From a checkpoint of a small mixture-of-experts model trained on Wikipedia.
Size: 9 layers, width 256.
Below are experts of layer 6 (counted from 0) of a mixture-of-experts language model. Rows are named router (the router's row for the expert), down (a neuron's output weights, with its number) and show model dimensions 128-255. Each number is 128 + 24 x the weight over its row's rms, rounded and kept within 0 to 255. Numbers have three digits each.
Before each expert's rows: "comes before" lists some tokens at least twice as common just after its tokens as in all text. This comes from a sample of Wikipedia text that the model never trained on. Tokens count by the router's weight.

# expert 42
comes before: "–", "th", " | ", ",", ".", "; "
router:093146091131129146140156157149118103128102133157154134108150123102136140133152105123169142106149106145117157116146148111119132163142139086144143142131125129133116144106127110117130105093096143103137082118121135190133094079060146162103109117136130116114140137134137124151144144135106086102160150153070148150141102098159116134136156116121173092156168086126115122109112106101091120085177
down2:133128159128148110108143102150125152107122146138098082117117096116103153118139162170128167142144147131116126134129167097172124101093140135097086135080107153134119016181132165119154131130093091102103127138103163133142146151148071120130091169147114130116120131121098127143120139162110152145139162144141102117132129114128144122104102106092134098112129142143131127079135149107135146139123

# expert 64
comes before: "1", "2", "5", "4", "6", "0"
router:100124149105145129123125109117110127112144177141187125178176141143143114130207106140100095139111155107110130120176127085158110164142157152163128109126118143131118114142098144166147170133135154085178115137174131136107136140112153128140149123146116107165114103163098104131132119083130122159150138100121147124157112167128154132161107121111144147122071137124119128133141113181155099144100
down0:117092129084135154132151121095140129115102125143096152131116121094106132183112129152125116128170150113109164151137075148155156107148121140115122134117161127133103052097147127115094122077130102173126117122162130135158137074103130173129162142151131141140134159117167172144149158126146077097133181135083106140110107115109130134166131097121126138171139132086124129095109143145112102128109

# expert 46
comes before: "\n", "1", "2", " Season ", " novel", " film"
router:140125150093130186120119115081141143153139155145175171150131082117159163128132127125107137138160147141146189163115131175144121122087141113156144133150126162101146080136146144105152094140110159113166141165142189129138146087132138120134160110126179127127098160160119156101122103131110109101194120116166144149117118102168089082170134158170136126138117121119136129120134095167121118134124
down0:153129132117082103144151153180172194111132114134121106108119155116126151062136128173109132126165136095143129141104118124098140099142140122174131113125148125095098118122092107081089127134168113159105099148122121138143101122129172193083145135186111080102151145138109117163135134147168129147128100098148122162135088130066119099120135147101151139132159142153117110172138137140149133163138

# expert 53
comes before: " | ", "; ", "0", "3", "8", ","
router:122125133128126195120106139146165122138100163157178113128172117165149103142165114157159075130118108120086145124137144120124112150120130164127134132151157137134147124116101126098095099146139144085153135164112139144087126134137125164174108141112165083134118085151089157143123115125122117152147130144088123147147082132126113129155113133134151133109111148117120136129140119135089131099107
down0:146144136162130138132138152124143111125140062132176125099122155177164160149102145116143126161171105161133124160143154156089099166101122117130134143120169095114086159171123108104154117158068101112133112109138146067111160126092120118118137106137137139145128094142185134114129105109092116150121103122144138172107136115125101117112119104131089136153155129094130162124121151124116107136151

# expert 35
comes before: "0", "\n", " | ", "2", "3", " |  | "
router:130139191143088123093136092116172117175118142106128107116133150107154128121127101096158137132124110155135168162117115109148137142125110113136139110149131141142148197131142125113118129092097109097120131106159115114142153145160122137125089149122129116102146100112118136152086128152123147111100140122099138150140138100109152137161095148133109091132131162099148145156137127106127169146098
down0:125145167082138158130096126093156100094122131094140154121127096132174072136168088169137110127113082159089062127090126072141141118143152137134114094158136156124094217118118105164172139137148116153122133128138136118126119135126178145156123170102156157121088106145085111141184099146105133124131111160148202118160146131118125113104167153128108105149134127124117134159102142105142109115118

# expert 19
comes before: "1", "2", "3", "4", "0", "6"
router:107121096114087134133183103152151118086129176113162145130155155179130103141117144137099142142137086135077129167154112143173144134117154170162138118165186148113094125141115168139119118119083100123162122104107137148090140069124172134142142115156137096152148119121141144121127123143126130140154121102079124122141156108077145113157131143129130135131135162121123112154119172151147139126128
down2:128152136139079147133059056104100131163128093127143157117074118125123112125131109146150136075151134131118127109139160099110137158123097127126101095143119102126094131133105155107162093154145157114144131107089117170124122133148111122140147108136103095128147146115122122125119131091162117108170122183145124106138117094129132142132130165110184131133159106159148137133144069123125128168100

# expert 52
comes before: "1", "2", "- ", "=", "-", "| "
router:118107151135083124102114114056127106144165121094146134159132123100144103129142134125105128160104143154115169100183108137137116101132116179159126106101144157162134216167141141137115120106090103111146137123129127137099135143108137091158089104164102141136129102145107132153088120130104098115161094095151128130119122117082115140133082124128134147105109104125130131170137142120145107148110
down2:141118185133129080138134168109103107115168115139110170119088128071132125129129127121157147089136120105146129086112180137122132164131126144155141138159137136099153156167101128119136170127143168122112132122131129114129104121116110080090144132099103120127125096110138134126137105151168133145115142149120096116141125100183129123112117155120110134088130137103125125147106136119153141172099

# expert 37
comes before: "| ", "|", "-", "The", "|---|---|---|---|", "|---|---|---|"
router:116083098111131119130104112120140070113134141146103060117127105103140114132119091150154130167103164152128151142153057132138141109144121127133147150130147109096162157120091151124098110157106142109165113176103127163150128114140149139147073111131126129105132143168173109139087112140135096121151108127147147134113158157098090110111125169137119126155153174146126149105156156090091080116096
down2:125128101106126111150113140125090137178189096135148123106147107130144136160145133091109129135122151120145113130129162090102137126143135136110124121139135092099135070135092143141143092119113159129138134131165088115142143114128153155157144139129154150133134117151112092140102106140085160163120116126090151159177185154122138140109126149120104125101117105082113160127181157130117133099103

# expert 10
comes before: "| ", "10", "11", "12", "8", "13"
router:100091140123136130112131132102078122117121155149150135136119098146100106122185125125120110143140184125139123116142127119161118137146114141148148088146145140132115139139114166136156166126108173104100121075156144170134102124091143152144149160119068101093117123144104140144127097103126129132138140141156125137133090151123135161142140142139100157105108148128094166134167094163135113096104
down0:134133156179111130126125138139144106090049131161120161116112163099132157141139166105081098144133161116132118136140093112170146132132119121108125125130108198089157118094154127073158115153138096144121096100126107103095156087108142124103116113119097130125147153138095115090121082138132083094099180164118101133100128116127201117112151103154136109142127129097120108132142107066174138130096

# expert 4
comes before: "\n", "\n\n", " | \"", "| ", " \"The", "|"
router:171125164111086148123134076102140089128129124113113125149167173110120166126123102097132110127100125137128162135112086116144111163078156130121139114169077125154117110093136152090168155129093136078122171127127130144116129099150159157099088152154141118084133131126123178125082120160108111114144087105169168143124127110115138131147104121135122125130122136126121091154122108152119115123164
down0:185137118157129151099137156155138131121109122138098168116150214134146093129103124163151135137157127078157112120122134152121135168132113142127089105145157113097128137104128143137102133131129149123150141120143087084112151094176098119128142103160165107107091146121109099108145124112110145117165114126161137139131112142144139143130116119181151125139113071108130171114140117131114167133145

# expert 23
comes before: ".", ",", ":", " | ", "–", "; "
router:133133120120106170141147120171132089126081143100135157083170159145104130159168119170142123096160125096116133126137159125141161145148147119151148122132127126090089113106137136118101137100147159110134113111116114150115090105118126172116140116167110104099159147110142114127171154111124104143158098146099136122135077108132124093104145106120136118130111089151121099097098140155111148085126
down2:101144134150088143161115084108133126132116144141132154147121067124145104170121115169118141109135147106130112100092153127149095116185140138140133114133173125106131109145087120110054122097149144157109121124120111142143135136133140126140081118121122099148111085079148127101119180159153152144159151139072138119124092124148107094162128133105128144176107127124096159114116116167100136152097

# expert 27
comes before: "1", "2", "3", "0", "4", "5"
router:141138143158096144102150117072156123114101106093139165113160166115148111105132135160138102121127093132116136093156114121111109137132112165155113106112128166143106130149116124155169121126136083102154141143122146156130137145117150092139153116112106103142100130181094127105090143161149110128136102141158152130115126110097122135163110142156072088079096141127143132163132121119126091133176
down0:115095130134078132135165107117101146128166103129056128106124112163122106120119096138147103128155090126108120126142129133105148145166142155123124146134094148137100136115123149132136057130150139115123132118125120113110098092121083132104142084117115117134099157144147143130149154155139143158129110090154134158152162106083101110103094092137098148135089094134085170122118124170111097138122

# expert 63
comes before: "\n", " |", "'s", " was", " |  |", " ("
router:160118170131145130131110170130105122152111133158203147098139152113153142101136154159138149125113144117128114133102170146136143151085121106084150132125151113120143105101108112136109149155100121119113166142122132131177105104173086162119115104161078115164120108115141093137135153166124142183139131132091135138073109088135135165144139097132153115139110127182137125111137137092106151101066
down0:087143126099112148163126144077161113101149133151153117113093126110111100133127122149163123128131100104101129132096143145155118171182158146174148125144126138088091139070125121127148172151178124131151128112128208165103140161121130147152107112096184100166170130142092154133151075083106132141184178160112127157124126142148120101162149106113152110178103145139121134122124115120138120131138

# expert 29
comes before: "2", "\n", "0", "3", "'s", "4"
router:177139168135150153135091127105111129134117110175154131136122140130143113114139139145125129167123108136113147102124137149179099171088095110121151154157134111147110083093097132134097107183124137122138180156079161119126080085151162128143143118093091133155118123140134124117113123136135115146133146105097152149130094116132152135140134105120168112180117143101154154110147138128134129120118
down0:210133138168141124118109105102151075121136124149145133123159110160132123149120126117120120132090137150133139133158123112142106141129136128133121104109124171107150064112090074143097141152108145129122164115123141112140147120164104120153125161140163115116110136098103111131138114121109133166115131191115142191086122126138119124132129135093109101136108147159125160102165117119127134107111

# expert 2
comes before: "\n", ".", ") | ", ")", "°N ", "°E"
router:135143126124101104165158143134169155149132126098140087121161126147125120137148120128112096116082101132127088146098143097125125097111157112134148139123120125103129198137155129079164112126149126116108089139154132126165158126097105131118106171168106123128138124114148099145128159150080117102133116115100130141130072112149149114145100107107134171164139117164150110129118127105152165122135
down0:155154129145127137131096166159114193148170089120134132130109112118139144157097160159113141124176133188146185168105176113125137141138138142145102116122150164150164130149132104099099082126129130115099106120104124118098109116157109112113146127070070122059142118160123079113138118145128107133102128152087130152133115101147105123161151148096142123160166179148144120106114118123141153126159

# expert 49
comes before: "–", " | ", "0", ", ", "-", " October "
router:112078146070130171115133158120116096122096158119139133166115127182150103138173108110157149124122116144118192151140116114121133169153162132173118142151123128111114095141133136159126171100136165103134119132124118173179094136124125169102110152122108089120135136152121146173160123115128107123118118146077098125129104108151142152142100148158132109157129109110107126122115108156147104090127
down2:158124100104141130115104114142095100161082104126161136099142148184123120062116130150129127130134122134142086129104150156146188095115125103076136110106151144117140147118116144098136136139134165092102108152129124152093150145093131139126142133121161126159063144126101163116111098142157105132140178155119085095084131120202081090118126118150155106102097114128123118136085133122133117139109

# expert 30
comes before: ".", "-", "/", "%", " | ", ","
router:134140111097103128157145183122137140119092104144120084110176129166102116157153080142134075110109125121093165109182164122120143166115142140156127129127126170141119128124146118101187086140124132133155095142125132173150079069107099180134116137141132113126138118121145091176140149130106129112144120140098117132110096124153122090104126111150145127152124091131105099128081161119129136083179
down2:154097112149165102135156122123111107150141097163154123117115126090142153137160147103145181094122141164103142141136114122133106078155145109171110178121127128102097187106153114168089141087110202115169163113136113164089131125142112139116106096094120157120130138196137151169127110130110139126085106134158145122130159149163113135124142149195147141139136085115133122154101136090108129082096

# expert 26
comes before: "\n\n", " The", "\n", " He", " In ", " This"
router:119146124144128092132127134124123153130126160108171139096161163099134128126124136101119119162156086114137161153121133136166119105120144106115108117112090106105133141101144166143156142154128117119143149121097140125152158106116152147150105161181152072178136184146147121141104109130133087097182119135096096115142143126101120108204124137107126120125111128129074143139150094130146136148109
down2:141112125132124131095169098124092103175123154112118121134114139110106086103148095102100086156132121122140085151137157122132086141128122157139120144110145102172122113098122122151119145112106127107141104114123121123144189156139124138182139101165153102158127109113114157116169143083102109143165129092137064103121142190147074132151125089136127164117157109106099162139125132161143128127098

# expert 54
comes before: "°", " |", ")", ") | ", "\n", "."
router:171138145128128140099161151153148114126131109119150118109146128123107087160142118144150140102151129140120114095139108147103105151138115086124121126107095141121152118138114149146161120135109116089126140171161135148176115104118123178120160114121087192137142160110123087146116189126115124146139141130082095111134106123107099081168117106158147128177149107115107130173099122088126159138148
down0:086141127151170098139107127136089122104093100130110146119124161142163082149121137090151126134080166124161144142136068155135035158142136139066125107138146132142121179169121112146119143129122102102146188143147163141094141119129105120107155151149127118099141140100147146146142095087134113160144145103094154116134145116094132088161139085113152141097156139151130165072110135113125156128123

# expert 24
comes before: "| ", "3", "2", "4", "5", "6"
router:124090119148101152121152129113128122151135158169160086107158118141112098119141103121099107112128133099114124128136134127127134141133120161140126070111103101150115108132101169094113093156090171131128160113117132154138085115121122138129106170163069108122150092141112092125108152089147094155157095148143172138078107123077118115122157114146133150122086176133141159113173139131097122109131
down2:146117152159133145120137163100097090098127116122157099136118163117154163171123102121169143157128153156167137121124119144135152143140146101146135200103151174166139154110147154114126095119120147170091136159127191113149144118132058122156152159132146146123153116123118135137113106118146142087142136108095141128129092143088134107111094138104124134088104160098119101092154107130135125142156

# expert 25
comes before: "\n", "1", "0", "2", " was", "4"
router:130172147116129145131177133136116103117126102120146163107169146121132102128140119130099089153107130136085143156109144127141141121113125122111164131137201143127107087120125160121175141133162101107126136169142112134129112084131163151101122089156104064135167134126134112128149131124123132155137109144148116152160128124150166101152135080145137131107107147136128089129122126118138138111112
down0:093146108129153118082173112129132100077080164106165109167098106126113150140101121134124165119150173132138114108150131124121113122140110115104116145125121097124122105149111155158142123189130155093125151065109057120109154143106121123171121118123134147141138145147154165135129115121172177107130136142144125089126136132129163107111151096129145108151090114157142138152092107159132126153142

# expert 5
comes before: "The", "In ", "==", "===", "M", "S"
router:113122100125119106151108138098095113118115116121122125109118111096169104121125125123144121176141141103105147119131131112118127091095103106120146133136102105097114105111125143112134128155130117125177148166112123130123170070082165128168120160182157094121149160148159145137095113117119127105165147113166149134149154131108128091148110158141075162133154092084128077132150098131125102183074
down0:112116135133161161103164120101141139112123132134155110101132142101155133149182125147130154124092130103153152110152104132115128122161120121124104148127119141150119116155148149131091136118148101110100126135095115072165113132141115123081171156149099092137114127121099145104134147117154154115142153165107149097139041138177134147099097120144112094115132131130165137135132163139113098149078